Below are experts of layer 4 (counted from 0) of a mixture-of-experts language model. Rows are named router (the router's row for the expert), down (a neuron's output weights, with its number) and show model dimensions 192-255. Each number is 500 + 25 x the weight over its row's rms, rounded and kept within 0 to 999. Numbers have three digits each.
Before each expert's rows: a language model's description of what the expert responds to. This comes from a sample of Wikipedia text that the model never trained on.

# expert 10
Description: Proper-name initial capitals. Capitalized first pieces of proper names, often football clubs and places in tables or rosters, such as W(imbledon), T(ulsa), U(.S.).
router:478500489492520466479509478528486514490552494507434481527505500515485530513468484491491501499538514491517527527549517494491499514450517523494503486472464520497494495483504519494513501544451469
down0:496511498485475515517514493467504528499511500501482475494516460530515553485495495503487482502532534484515476477492528486474476463496461512516470474469506480479490492528501502493493477547500531
down1:529441515505537479500535477462521510540522479486552485464499502524481506478513524512470520504478518471479495527493513515491491498511477509500494480488468461548518476464508470511489498498493529
down2:496488515544555499523480529459517479505556532545493491501496509538475489540521515482472505497491538518495478511481524470507501478514495524543500454532544497512527505489518533500466515481480479
down3:498475501548485482499475484443521500495533477560475502538476519488492526432548506524477512546477426480494527526482500499485482523475545473491481508526525482514493476512521503494500504484500507
down4:514499491488520506501488492481508485500512493487465505457509511473500472486512489500517505525494517530497462480511506514484544494528507536513495485499507475508508457485499499445433495445540514
down5:519477510509524497472465469474486513475497514498538487454475518504513518484512509494444498453487490544547537506485527503495504457496520516536489463488521526508527459502537478508524514527444502
down6:473511460457542482522490475520474533526459476555511498484482480497473471497492473481514489486524498501457514459499562505531510509511505538487522561489536495514519505515521460511510509494529501
down7:475535526526493487492487532467504474480517492472517510530502521472504497508502492483443542553491492527520498496492506486492484540514501511553528547476515475510494470484471511513485503513533469
down8:508485495480492507501481512496497527478483481479509510542469531498486472491535507498484538505480463459485508519517492515500512471512506531472454528489521502536506488535507480480531504480514533
down9:513513474477456516496481494514520450500512559495502511491491482487520477467522528475493494514481498457508471492452495532491529489497497494513483472447544448515489459500498504476485474479506482
down10:497499511534467490527477511532505537539536436482468500502491482499474491482529497463509489489486506543506477495483498480460532468556546478496543492439481486504492496531519511488467505480475479
down11:501482487536537500492529488478526500500510511460503477489511513555499473517497530465508443531496545462523464523558494472491507440471487503450523439529466513478482532524490468499520528471529502
down12:492487478507490521470502477512476447503513473520536558513458511503498483534473496518470490498513516533488523477526482482509506461515508504443502520442502442519503518556517524537524517446515535
down13:466537505522502497554539508453519503496511508471542475477539456506478533508523494500503522467507425490535480499498468487488518492536478464503490502562537528521512508494522532508514494474552502
down14:447506454488486472515513510488474463459507531496476480501507517544502532502517527473457467497531448470527476524439505527503478461496501495499490488533509503470486510487514474556485519497455484
down15:486497493541517500509520518476499545497539497484512551487494490518474496508499483494465502512487513519505501497444522526553489502529487448507504471510511460517517498485505532478532473478563473
down16:515488553540529529484473546441479509473517543537560471492544517488515473506476492466508486478475503515502520497496500517461475511546489504513523518498476545500510438492492529539497510487519527
down17:459526484523499490564471499495474528542486479535501509555498506546460492486481501520506526519528482543417506498533426528469523473501489515501534539515535512506486517480522478510486470521503509
down18:491513542514473462480468498537486494450495509477472488525510502524502521535403475517471489511504505526480501497500520509481495518486496500508503456445497511476473495524486508486474553520512513
down19:492490498454537490537510519511538484513504517530502489459555503499533464505509510477503517516485453513496471486480536494440534510569496517509481520497526535508493493525482527554477491508479493
down20:448513484496512480510545483480508485486502499510519445491531481484546505476481495540514509499542448476507576505476520469526459477522491469513467463454483508515514524534539519513498495546537506
down21:449531463506479468492541475524510488487502491557495556500496514479460510478482502473479495482495474474517466537501469477517545480461485454488489526551478493497517508488489462493483498540492557
down22:520487525508532513446502472457528519505506521462498465522494484472536490498507498505498475498504502490463573461486485520498476529499476500515510481505475489528522527544476506538535532508520529
down23:477490474535518511489477558510525516559505497554505512544554502457535480508480508494479459508483518542500517501516480494522487518485505538485527507516525479482489504533541535468485519489473496
down24:504515500526487457514498499504522495525504494534495457496473510452510506513513497488514545468492510463456533530487474521533489444523452564491533502511497519487491524484537493518497500520505470
down25:511501543500501516525465469513487479494511490544482472500479477487469486509508526513495466518475560544461479553502466481519495490485520476474474530527525490513548481518485501482509484489509524
down26:498495522498477502511546504517481478480494465506525492521529547507502522508542500513518526473491521509503499513481500510477511508491496500496460531467512477526560514511501502474508505529473473
down27:492517484559463517525535488452513505483537476511493510505482477499479479485534490510490460520508532550503486455475471508508496562482479512520496529460527535469466502489507509503490500524503512
down28:492517511603497452497519483487559443509517479504522483480520470510516502501454470457556505484514514491486495530492494466495491453480501440502520523502541481524500504527509473489515475485523516
down29:513513510471537485499520513528531539495501524506467558496468483503480486501507463470475513486493485478496514499532473453548502452471499444494503455495500506567520483485525471493502499500467482
down30:494511548497503525494503475512474517504528450488524520477534527484470473482515524491466542544493509448493483537474489530520516548488521455505483503466463494470495503499515488504504463491527473
down31:519516473522479463469483478503513475519524516491485538495525503480507504480519477498471470490446441460512535485493514441468472513496477541482508494540476501453489461489495516508507485475495477
down32:495475479478476511516486497494471493444497496480480551487484507493508501485479502502502498502499537524517536482498472514493481480492517511506577461497505475514482506513509510498504535496483517
down33:533500544493480486479520508488452467493511541504468520486504533543529546508451514487506494450549475475496481539501466533525472506468482528469478477524478456505503533502545511499532498540508477
down34:491511502502476542497482484488467514552511486537485508507503476454547465508507497505471512464482503483468514467484521493517519456554500547532494511505468479501541476494487536502523518512521500
down35:490522513506505544487519515475503523528539494573495509513483503524494498490482473515477449552498500492521512533493480514517472488522538501494497553624507522487494504495482554484488490515486538
down36:506485500464508507545473496425437495492499549475514475488493499491523513480469514522572499508505509498460471476490546514500527462534490503495526525427476506499515499498481479517477491523531536
down37:508494501467524458493506521539479502529518503472486477494498471549504529506482484473501523455496488517526445527555514495520461521493500515492477499529494455488501472473505485469465545507486571
down38:497482500509480532527485471460541505497496490488534442483516491504482508486519541533528516491511501496481502485493513511543531506510471463511491491526530523506468517540487487512480461520517445
down39:476510516550567548504472521435535525502491473492512494469480506525469496524508492501562491496525486467478485484508519488517501483549504517454499482497496450464494503485499502497514438473481521
down40:449550479547510463498503464509469482493496498509491495482547531461494540491483490531520456479462497472469497551477507544499496516493462529525478495498491559488479512531474457473479506531550461
down41:518518515525458535499496508514462504486521460522442489484570494503496494491494468478480486506520482495486514529445533510506503488503499515473483534498515480493523472520474513500499474538473527
down42:442505491477538511530496540484497514519496526510470521501458486530468525471517482529515490492520505523491463513541509472499462507470527505503469506480465565512477470493479461486507478511477526
down43:518490528526450522483527521510501483519484469479470538503460516513473473486496530499528476524506470446518528507508471546501526503498495471511459473489491517520487561459520476519477511500494494
down44:528517500499501494497473478477475540501506485464550506479475483491502525478480515480490523480491457488498521493502527503508478485469523496477519521499501510483441486523511501522544485464455485
down45:506475491479535528522509491513496527489491538444524521502494505510521515480494459511463479423514519477484522503441549502531527538525481531494482474497489488444454490487504558498512498511479495
down46:483520460555491507524476548522539523470514501550448495480490481485515515497515501521483493478481502498507512518517473499520559468486537486501490477492503511535467492498468520510512500518493493
down47:485501501492478483451504449511515471485522500526491513514497470498521506499506500537522548472478463482475457467447501503530498480495496497479472546451530527496534505510496510477486524492458500
down48:479520549449524452486472456519512491509489484477511525535524510554497467437504482514518520476526496521512501470512517524501482468487523521507521485458502530519487505526502454507499504478475508
down49:543499512495496497484487447474493508484510477495482528500431487527503546492492546497486491483511531534526483538510502506545496528457481497513475500528511515470490515508480532534500545478520532
down50:517503455505506473534482459452504512475484496489493424546532538489566501519458487487441475522530497516512526543476509530499507459486475502508537490455492534464451529489494472526500489490489485
down51:511544440517439482500539493482483490509525479513526500549505498475460506502482507513503505496541545511502495510519511495479489497503489490538478510440511474526486508523543493557503479485506542
down52:465509522490498481473524483515543477514526476499483510479492528495509521467497470492506511502502538518482444497510499450507484506475503465522492473514506524466533499451553476518491526520494539
down53:488475464515506548550490516511463480459480493497457516508490475489497439488478494480468554533544519499493480541455505497526500498510459504515494518504479476486524498503441537480466485501532460
down54:521501504460444513545494512495540524512532516528524503534496452475492511549480526524520493489476482496481516472513482526505529493543488483496505501449546504534511512502494483531477469445507492
down55:500522538471529517501499464511527495502507484489476523537486514506480503515510469505531535492481469469491480468504480538468465486493530519531485483511537503521535520480491512516459494500486534
down56:520477511514490457521497499473471478489502496475515510499509489476520481501506511494503547432528475565484520488527482520517502533538501538474517519555525517502488507493497496534529509500550543
down57:513488520495537500541489537495526510511507512489512528513545497493501485500518512524498526467519504547519527488478504500482458439506521536432469499536503482487498488490459518523486490523491500
down58:508460458490473469486506504512515489514538492554424478516509496532505476531495482545483507509477489492521461541509536482476491492476496495498522480509486494501493504462511488534517508491475524
down59:521497512501520533500506488460508546506504525505541503523451489529504467530490543520513485489523492511512495442490468556505485527517536498478513524504463483500514509511507514467492474451520527
down60:599516497515501510509508492491501536552543468493485513508524510490507497526519473530507509531496491518512449500488490526503506493473535514545512465507501486522506472484518494520491502548504558
down61:492482489504523498482498456443500470495478537500535504510525518510543534502488481501479453526537504489482540524427529533483502507502490525484523535495449519519479499521513480503495489481524502
down62:485546487503503515529508536512519489512466497499516495476470515482494482530468494527486498542467501513448517522546520520492422505480503456483522529497512498475535516526527512498522465509526530
down63:514531457459500519507526492488507513492568485537514507503453467514553478499480482539478566527507503514496515547487486514482489530523503501480459507513499493509426454556495505518501459516482501

# expert 45
Description: Spaces between words. A bare space token between words, often before numbers or a word after the, a, in, such as "six bay" or "March 17".
router:516502474517497535480462502512477481522503476511529466506486503513509550514516474526504548484514508477469513497528513466444487525538467493496531493457539486506505517498557532482505502486501517
down0:485534501455518509494477519536472531473500465494472517524483479557481470500483507491493533473498523514536481490521516519547486524468496456512520478552522487508514517524510554503510524511514542
down1:494492506452469486539512477474454501521485531501506533465468516541530512543483453482532474479533545487473506501470487497518490501549505492507487474511514468514528514451491505489484496499545446
down2:506482533500517466535472492512534503506490465482473483490499485504469558518471523511463508491495476492521541483479524500513504505472505500478492547516500533487481473501480525515489458500478518
down3:536517554479523501510475524548479543489522516469521568471479512524463524481498529500488468489505472476511559508483471501545534473493495490490464490550495504487498510510466486482459455549489520
down4:482544479474504508518508489545488497529503460505478504520496479495494496526516541455500470534492545477470482470481479510497535486505489493464526560451481488519529518514500487495513522496465508
down5:459479500548517514552509491497426469462511535512516528480504521463481499470496494503494503476515499527503544491494462519482503477474509484540465493492546548555503499489505523473521484521491462
down6:501508491465462509528510467565476464507470476494478452515503501531505485524485475489496523510512502479518488512516514497462523473487503452510517500488523475500538513491498522505495488493551489
down7:531528531494490522560488513524492510536483517507499499516507514548508488555472516512470489504496538503502552500513533493514525527506519535480449488531453477501538483534470541511493489471500540
down8:486526526516508513467520487528529465488470490500491491466469483531500546526493503490517484494453503494511515483496528510475529481498492472511515526485513497500512506521530529479496506483505470
down9:467494463536518495464492505488488509553540536465503497497488512482484508531515493476561511485474501495486500498535532485517535509504477489519518525496490531503511519503484529521514518563510456
down10:523547487500512505505497520483500517517467478486488479473515505533525532488515495492491497466492456507487490538497481523476521499491503549431495490509465481487506468495506506477485455497456535
down11:492475517514497495499524510497467511462550500418454494514523492537489475508472526472486475481497505503486515500495515483508460521482529511511484521424503525475464523518460454487524525498518510
down12:474519487459496517480474446497514491513511481460487514448519518497534467472523527482497481460514482482458490489497495504505481457494503500469503486507490489479462493477506498552491482493518588
down13:504488487514514475517476497495492486507493463500480484511512488546556541500471459503514505472576483517526527505481557513451533501498512516508482506527516486502468484496483536517498514477535510
down14:507486492506553509512479540470491505532521539528504445450509513509544498484465464497522495537485526547481501498463556487482559472514531519495500471502464466502488483471484544495477529492524516
down15:463498501476510506493518473506514472485507531492506515494513501489494499494497496490486509503519491510517461514474488526511515452523480493510482484534526492528496498530496440465515490495460516
down16:467489489522504483491495508526518443499513483520568540476494480528453498498517425491501452509480456519514474487495481460534489503497497505466455525539503491486527568523501501512536501500461498
down17:516491500472514581487499511483497475505490549510480502500483513465485468523489495528509530529463480521490502469476489495507503511495547521481507511512490519491516502558465523522464510482502516
down18:533477471500543497512495474455467505523493505480525488491492510501473514476490500508501448516499532483494515473516520505485504537522538530480458425499470529466515496537486479497497532443489474
down19:456526508507488512529484514491518519496522481484442451530497506454542552516554477484479531515497528500508554479511504468484513504492484519543510483504488494518487494467506485508502536485486460
down20:528480493515542509484509539516474492526494487505540516499495515524536527543512510467487472507500493464516463509462476467489484503492528472544552509518490570524508515514503529506510468505506549
down21:480503486478498533481471503529514488503510509509493506507506511511507465517508558491524481516468483534507501529476490467487492516475488518472475489507468479529545537513465513506545507482562499
down22:526491478484484526538478476485544491528479505522471506508483579502509493478482507479481510490501520496517534489510521448496496484510507498533491516506507509510484527536563528531522564466498500
down23:511484469486518479467479483521514536471430494522495472489518538453495522537497515534510455521519467479514467525486473498479529504500451516460477508511535490469476491495512509537477484552444464
down24:461461519510512533507510491465474509519497543532460519540540548521488541479510531489486461515473509487508453488459515439521522529502492524502448545482498437520496517505507480538489511452478523
down25:508503499518497448473497522517453449472501496489433500478481560456497513482496512510503535526457557515512522492526516487518501504536486525506509483495493493545482515494486471467523513493498469
down26:514532518514516531492527509504460529499512462493462513484471480512518489502496533494454512481465528469511499514512503510508500535453522471478483453496447512476466489516493486477497478464518546
down27:444463522507519537495520512433488503516541526501470503481480528500527554516510494483466546519483478483524486492486506468475487498439518445504473478517496512477486506517513474502495511512476511
down28:515487514528496523509537488513479460487520502480494524467531522516485456486477536512503508462532511492479508515506529493470491503533499525524548499469496479514503523503493526532487481481519512
down29:493539506509509560461519543425498445424518479513515511487478524542507509497502521490495511508493478464496529500527526512490479528498511587496496446539497496470540475520463493490490492503484503
down30:532528496468504509535501524533526488478479510507520506504525524545494486514506483547496500527514491477478484479512511520512460475528487490546489502519494498492497510472513507458511493519506535
down31:500485490489485475459521493505481516524494536459435513492518492459500531507529465492483554459482497521539534520532471448515529470522501462455438492531494508482536523452484486513538515455486507
down32:462486506515484524485493488505462464541491478513470499449503502467489509473515480541509516469516510481509464471497489494479489483515493533518489463491464450514528457518463471474511520505464491
down33:497533474548531491532516503492537498532503510562514521515462513537512505506548525501488475520431525483515514485490507505500502489525556524481535472478494464508470527504521463479493515544456502
down34:492471495502532513511480526529505483530502534489498509463500495446492503500527528518500517508471482463527500468493430529506454490520529508461485468490483509498526505492478466496518467499442483
down35:492463491473503500468529484500536527514522557490426523512553519502491469504532483482491501497479550505493523473545470485502472475501470474528498495470498479531537462486463522511494520484545531
down36:525523518483508556490486492521517513512534478485490490513511501499481467488450508463489471481485500522482492559485491478526510514518508513488491506498512409468490552502475495490503488445492538
down37:530534478467508460472486503491460542491528534486527511458471500478541470486464480528534532511535506484516505482469485487513481477470529460481505503489491555463504481504529521486516498489470481
down38:514504504513474501501463533485523534500494487476535505469527470494483487520472486486495523543487514475491548492478506443526528518556521490474484500491504459437512555494503564542454491490498523
down39:510478469533453538491523502507512552494517491511477512518535455482470459548500479504495524523505485487542484473503501479518444515504515493517478472471541502488517508468497488479516474553477473
down40:546508488486468443486546528555519512454478503526504520445491535464486482496479500467461549504534532517508486544518486519523538515512504521493533491536515477515523485496483486526472520549474491
down41:491468522522480473485491469477535491468505499494527477474488478515496505504503529507490508438512504516491468489530496533527537499485503460473462509463513540519488486475523526512509495493489509
down42:518538533457492475535546513550506509510487485509516494530458513542499513477520491501514495499466513533517560497530484556459536522464493493517505446510544538537461518484495518476488483506485499
down43:551504526511469498523480523471506525531492498452484547500525510458528466502487523501531548555530462528481477498487473486521495502478492485477508500518510505483461480458484491530524543506509500
down44:517509478489460471536520523491442543493514557528493537482519506486533512493485465459474513535484508500496539497492517470514490478493509486452490500478495498500504516513492550482491479477504516
down45:502495488460473490465514475496464471495486497506473510536489502492476495483470433484539490463493496479547481501497466448517500456495512467498479482473496497475517500537510497477491450479492523
down46:511515485503473485505522502473526466493478467521490490504504502526494470519489558502472545499507500492487526487491501465466498494482539503503506505464498500485504493528512502468471466479523534
down47:488524535498517466520471538534531504512485467481521488498498453502515501515501511526504502486535516523442479511524497540485513533504463490497482470463511482512566457460515557487448492511537498
down48:451492508492492518528454518567486421471500505466488476493496495463507498510532471495468491489484513506516516500490499462505458486485507491507467526515498508469516537531521458526493534491510497
down49:522496522458525485493480525498551532515453492485538462495491499529482468513476502506507490489516486542457443526501509484503521531493496532521496500564510478506507500479483495513520457520486538
down50:488496533531511494521541458541507487494510489560513529461523517562477513489537489530485453479493463512475496519477510478513518487527527537472520449457460462489507472510504488542477505515489506
down51:496515515509468506507554535481505495535451480471531519460520501508537485534528453488507464518503521442535466511508508548482474482480465464527495486492542491527475468500489472540508512516450478
down52:503491518529509428494443515546504511530502506513496467503490464471461465517506469491532493462501512502523454479531510490520512512521527490463509469454515535536482494495461514489453512489555493
down53:496466509519548506502513468507483491527532550513493450438455488491476524481542533539470483553455520490503480492492475491491478485513480520489537505460490498498497499505499528493521474524549471
down54:502489503472511499496495489523557510498480501488520505479539480476505528522510489527470495494523477497554483483507507539513471469501506493489501504512470521513491472463551505514514521498505481
down55:506474478518512493480492508505503472499500519505483506525484526486523484485519521532504537455497520466556518462475532496532495502509507466467482468530545492528501549464494490502509464481488481
down56:459465493555518506545487461490476472457496456476492472497459482480487514485521445509515480546466492497555547548482452503504508463520518475514469488438482501519495490492486506461446511509505498
down57:455523513515518459442496518490505496467540470529457475495495500470495511468507511477519476474469535480532513485503538478485493493494510492455528482478512504512529506459491526500508489525545576
down58:509506482534522539497520498550529522461536503542489527519532536508476497537496495503500501519528496515507516470495463493495500488467516510527493504524538504549468487531515458519465493518468502
down59:503467481479451448515514466505514518484526493487536491538542503481546493534492514513495482498492521518488487485500486470488533508487500463443496487526478489502495520556497471492534483487477561
down60:462497492503493539532495482528514514483441499488470504506487491520474490449542503483509526512510561533517498542519480532483492469538475532487506470488498456509520497539481478475531523525524527
down61:545513457484454460466480486546540544498473540538497459505472471509522519512450510457525503526536496532483562508517503473491508509530511502532492547512504508502464543512478465488505511537474500
down62:499491520502453502487493506475496479482435532485509524467498492466479491446453501490504486511534445502467521469534529492516455525498486547528468553524476500468482489531465518513511517526478522
down63:543467497519498508492530503511485469537492489502507535512533506509557472519479459497513509479514507522471444501492507515437532530504495484493541523480510511503454460504522570456476453504475502

# expert 42
Description: Space before numbers. Standalone space tokens before numbers or names, as in Contest 2018, Proposition 112 or September 13, and in empty table cells.
router:505500487558530488511473509519480478491515484485523530537480545512486525497503455507509510498505522498501506532476526512505518499525500463514522469457502503526517512537492527453484487471467491
down0:481496511523511543484498499514550495460474466474528500474488513498500499482523506470488509478512472467493497480453450523507492490541515478437456540463495503485485485486491479532508557502527482
down1:534524478555480524519510471491496523464480514459503506508443492521484453472519504521519518491499525537568471470469496510532509494522488524484502492481516505533486540491483528476484499557509515
down2:496483472529466470491491493497528453483448552506503467475486547479522464518518484527457511510492483486489519495511457513477487492467503550529485486488487524497527474496507536495545508501447501
down3:506527503513497485483500535461490440479475504503515520462498489500503465483523487471525507487488462539492549491471514515517493471551478501510499496530500489481515489476510529508491454497508455
down4:482459514497523511521493471516502501468492475508534440468496560530513524495472496502505476503466508499521556470491536509545501487512519493486519453499490494533521484491474486529450488496484495
down5:475438489504484537497472497524450509504461557492531488459502478516466512517542481503508489459502515528530471497534485459521494472483475501527528470487485449498538555470526513474474473506474493
down6:533518517521494518529509483543433493504477518513519541531495463528515511513477478507451497462539531500511473523492505476476512512494496522493565525494503534491495559544515506535536486477493483
down7:468455485526484475489495511469534522493469492441422487489455513491549474514497492524506483488475543513463548490495485480544491527530487497479484532500489482482496504464509514497514515471502475
down8:548486550473518489514473534517469485502491503519532486488544480493502494539493515533522487510505509488477527529468474494484478508559492507500476529520521511540485508510465523538523435489492466
down9:509462530522497522535496489497484503500530490502507519467541512526522527493467489497535485478474509473540516512511504454461481491468477507497517494510521448452513495498487465502512478489501551
down10:496465495498515516501548450500498497460490479483526499503514462506460507473508437510509508516483503522502473549518523496501495500518500491509538456453507542543492526516504451506516526517494489
down11:518500527518494511508496520499492468466533526478535506538467511463471493523472492475530515494486493456524501541571552505467467535491552499490509479470463485521525504473492471515493486504527472
down12:539508480515506473473483480477501509525490509497548495526498501492487472484509535486537517464452479522508512515496464469510467479512488489509503507527489488530488497487500526540547432529489572
down13:478493484496511535513514520480529459487445481490524558484520494451479542475537463505472481569533501513553502520484518489468514478491507512537506490567495511491520477475487507535504529510482493
down14:492509518479512532541522461481513503489486508456485525505503546489492474487485530487490521490485500509489506496476509496529424531470501494508470473466487500525540546525502442525452493498522497
down15:536494485535458473476479521474521490519511489470521498520515508483504549511494511496499527468535490499517472448480489506493487502481531506528458495561471516522517506510530491475477528526467502
down16:558495502522493510501478500556460490478493490477497521496548498457519489497497499488515468469484491460485495479473459523533461442520482481484519504526502546521520520474457495503472487545514520
down17:490473496495521492506523503519488507531500518509464519534504505526542575519516500489468493521533491491543532506529535476505536483525507541508498503545499467459500506515500548477493476504494496
down18:494464509525456520500495495525447489511488489459433506504493498543528491472505490498473475476490533514487460509486523537486501518474472502508502444472503473494476502526521448484510481472428486
down19:507521578495516512470523475533498485499507556499470505534512533516491492523538504511511502519505511443494471503474506482501483498485507496514534483497483465540497515497513505450488499508501456
down20:483512546453526511509477523517491524488498487508499556467534515494482532503514480527501510442531501500454517525471490544467467521503473555494501505536483461483509509462519491493580524497479454
down21:509520485492498560498500533558507511453492473490496518523528493461505519485459508512536482504509528468534508518512520504518540503484491526478454508516499503501490517521491528497511473506455441
down22:538500474506497502511529509509474511482476461497485466557521500517509483485530522511471464514426505491470499484478465485450502448500490456507481530519512465524503503492479489479522524516547505
down23:478484504454506511530499497484497475451495533478526486520543464500499481523507487519579472497523508510490534501468531511484526485557477526492504520469507441519528513509496512523513508453469506
down24:499497490497517496501508535551509476449530517468534490508496516485454468519513531475517464495513514512491492527501506498480503484526486506494517560488474490552564535491534452503501526478516474
down25:529486473465480497514488470459474519500513477527480509481523472458493465519512557460494460470486497488483487471497479496503512497482518493487453517475504550507504445510483467488514513486488502
down26:530513483486456491467535509497545485497512519542483517465519489503480471478526505505491480514511510493499459497485445512487508522524481495494523488510490500479478480434493503522523474531488504
down27:494463519511489504466505504510511513437468497468502544486530466457530512492470458473493513496501483484502479525457494494484559490505508527513502487508523487523512497478508506526490484462519497
down28:495527500495477471542513484509472480485502482551547496516485469486471466515556535497545526446483499505499529530513518502487438541547511490506500493514497520473514506529523503492507512503509525
down29:522534520509468490524513536534530498511509487534541510515480481504456510506479497475471462487542541459486522544519515518474467520510502496513488502489491478500503474469493481498489492484527502
down30:496548481503490492503496495483471511524468546497505502546516511516492471527487497531467500491493529496438492538514483481456485476489494510502515536514505492507488463505501494509529535504521473
down31:538535468493520522521516527505475457464501479479532535479507498515513497458527539526544510507506461508491508502474498526491533508520550499494531495480497481492488515485493499496465477495534558
down32:515546449510507475490465518517498503519500481486476464504502501546538513512466456487466501519512501491569521518487514500507478497466489488519527470578492520472459445503486516537487496531504511
down33:489484536486490518475510502509488458526484492472509545520487488530464517442514499529506476478524484518537502548512473513491477488500471531511510497519523512473528497535482493477489464487483512
down34:501480545515511485528514512496507492510515496535515494517509492519539492516483499534474484537511491523497503517476497533495509485501485459488533494505493520514485530452505494531505474522493464
down35:477476478427493465486516522482478518503517486457491502538501534465542494495511488518525545499514503495492457527501533487490531492531507486501500474485488512528455473519509453487471504496524483
down36:514554492529494544525483498495526516533480495488436477466470550476498525489478514463501511516493524496491517482479503470464448475491490499516501529517485497500530510533506495481539540460522472
down37:465532495494488475522503454457495492542506493468495524497495532502480488539528473504504524470527509489486487488476493487579461482491506502472481497491455451442534444502495482464478517497519506
down38:502528490514527465512509505510515495463522493486537437476498484510503471505498514521522531427492519513489498449515503487481506494548481528544497511491493521495511475498527504517507484491500501
down39:503531521505502469493468475528479500518499499465520500535487492528440508542487510541480550502474467550494484499526530495561546511515486496493520491519493525475556523481517508469485508473514498
down40:472527481512504476493527513531509518507555507482483546489482469535501474515482535514496466491514554508508477496497554540532504524497487538491519513526543500460480498471452498444515508504484472
down41:464501482559538518469482512498523446520440526490503471518511513512532503538451502512504492479466531523504477504506488532472534510474518498499513506573475496480548516519510510491473503503509548
down42:504513513546526498489473501490512472503524527482463505493474524483490506472503553501498508496463458485491558509457507507462519505497496508497490515492479535520479500478474476521506487419471522
down43:496484505506487496443458522520490520505508540528524460535485498543510463506526527492481525506469498526519460479471474536504467482519478482523486519482512502486472513516513505482481504537549529
down44:498444469495471528522505490501461448525478491504524465481441523530537473511528535497487492484493542506509477473477500484507546490477517541532537522498495498548450473512500528513488502472453490
down45:512490490535467488458478500540461494526483552469475463471487503461480494516523517458501499485503475500504480489495468495507525519509498541506503500522534471505506513518437502528504538465487509
down46:476487476513551504539475521507462519492508525464485475495535495525532506490515477460483491512552502499539518479487501533469516486481500498499518491519499537482487498469498506512479506503519520
down47:473519471461481506495476502489516492454494477443494493501513521512495471498513569498481478506505479496539519456524513517491553483462504548522479473507491495518482491516515451490560511536554462
down48:488542469493505513498514476473461465480501534509508533490455513513501499493512466496471469513548530555472481532506475482514530476468517509497515480512455475502504535474508524490477504450558509
down49:527515457549508523500496476537483503518551530557507494480479517552510492519470445478545513499516517520458536484475515534498507465488517482533507508436526470510525492512495534508514477469506507
down50:501453476499497490522555508519488504486483511491504518531556510489491501506504500478516518469484503507470500498536494495500500528500515576530486507471483452521498540502469478488511491497514513
down51:459489523488477483491486490461475524500502522457492491545494530494511485461454492473526498516484535471465460476479549516504516483529498508507533501466515508532515502525552528458472530456507498
down52:549511514522478483494477484479464535547485520503543498531515433518449460539482499520538533486453551509433468471523494491511487510499483498495502495497540497483532515497480501482500479526517548
down53:498498515508498514534496494523479441450518496425501503458478477535536505527514510470477542524482525470467504466490479537506482517482479498522491457540506528501479505491497524501531519474471534
down54:475479509514480481486542536491533501450481528524510482495466437517477502537489554496490459504497500558460454517499478505504529500519513466491504527493511485477500508486499489473492502492503482
down55:506534559527535512527463517565485541479525507503553516479504527517462530524465511527486467499546498508492509517496538510486493528473556502513513532486525462513517499504541493518488497431516529
down56:506524473491488497498516466517478480504500458541470484515502506460491518476530493517499490466515499462476439492508507509480528488472483504482477454548486490527522544551485481523477501463489463
down57:524515502534536490502512539475495510513537478468494499511471490482473486527458501489481506501468488518500532507550505553561541475513498496529513523502543566452487509491473530492513492562496454
down58:523515497529485485486552481511501495532502532488497499434510497515447471484521466482509464504489525494473499492487483517487494485521524521538497521513542474443532524436504466516529522538530525
down59:489516540518531522525542503493491502479480505461515508535486525503503460510500495504510527502457525515517452522474508492461507503497480474552489494475547487494490521504507495447500509468504504
down60:545462505509462519513492511502524497476468492481512501490508474456534483505515473527490485493514481522548526488509468481489496518499497469528483511494545507500511494496527499517480517499488526
down61:507505479534509500549527503494465450483483476494522502479493508543472462498451550469485514531543483501452468492502479515476514515546462521542496469510470476480517479481524532532552457525480470
down62:521498505495484483509494519488531501537503486512506482541475485489499507533512524459552496492484578499437523489516523496467548514502503494483502510497493500488499513485523515510501473493457517
down63:483528482497480471511537507455507502510543510450469500484510548496518527533490483468495497557491508474505485500528491506511507520471514456505482518527487527497450470505571487521503474513529509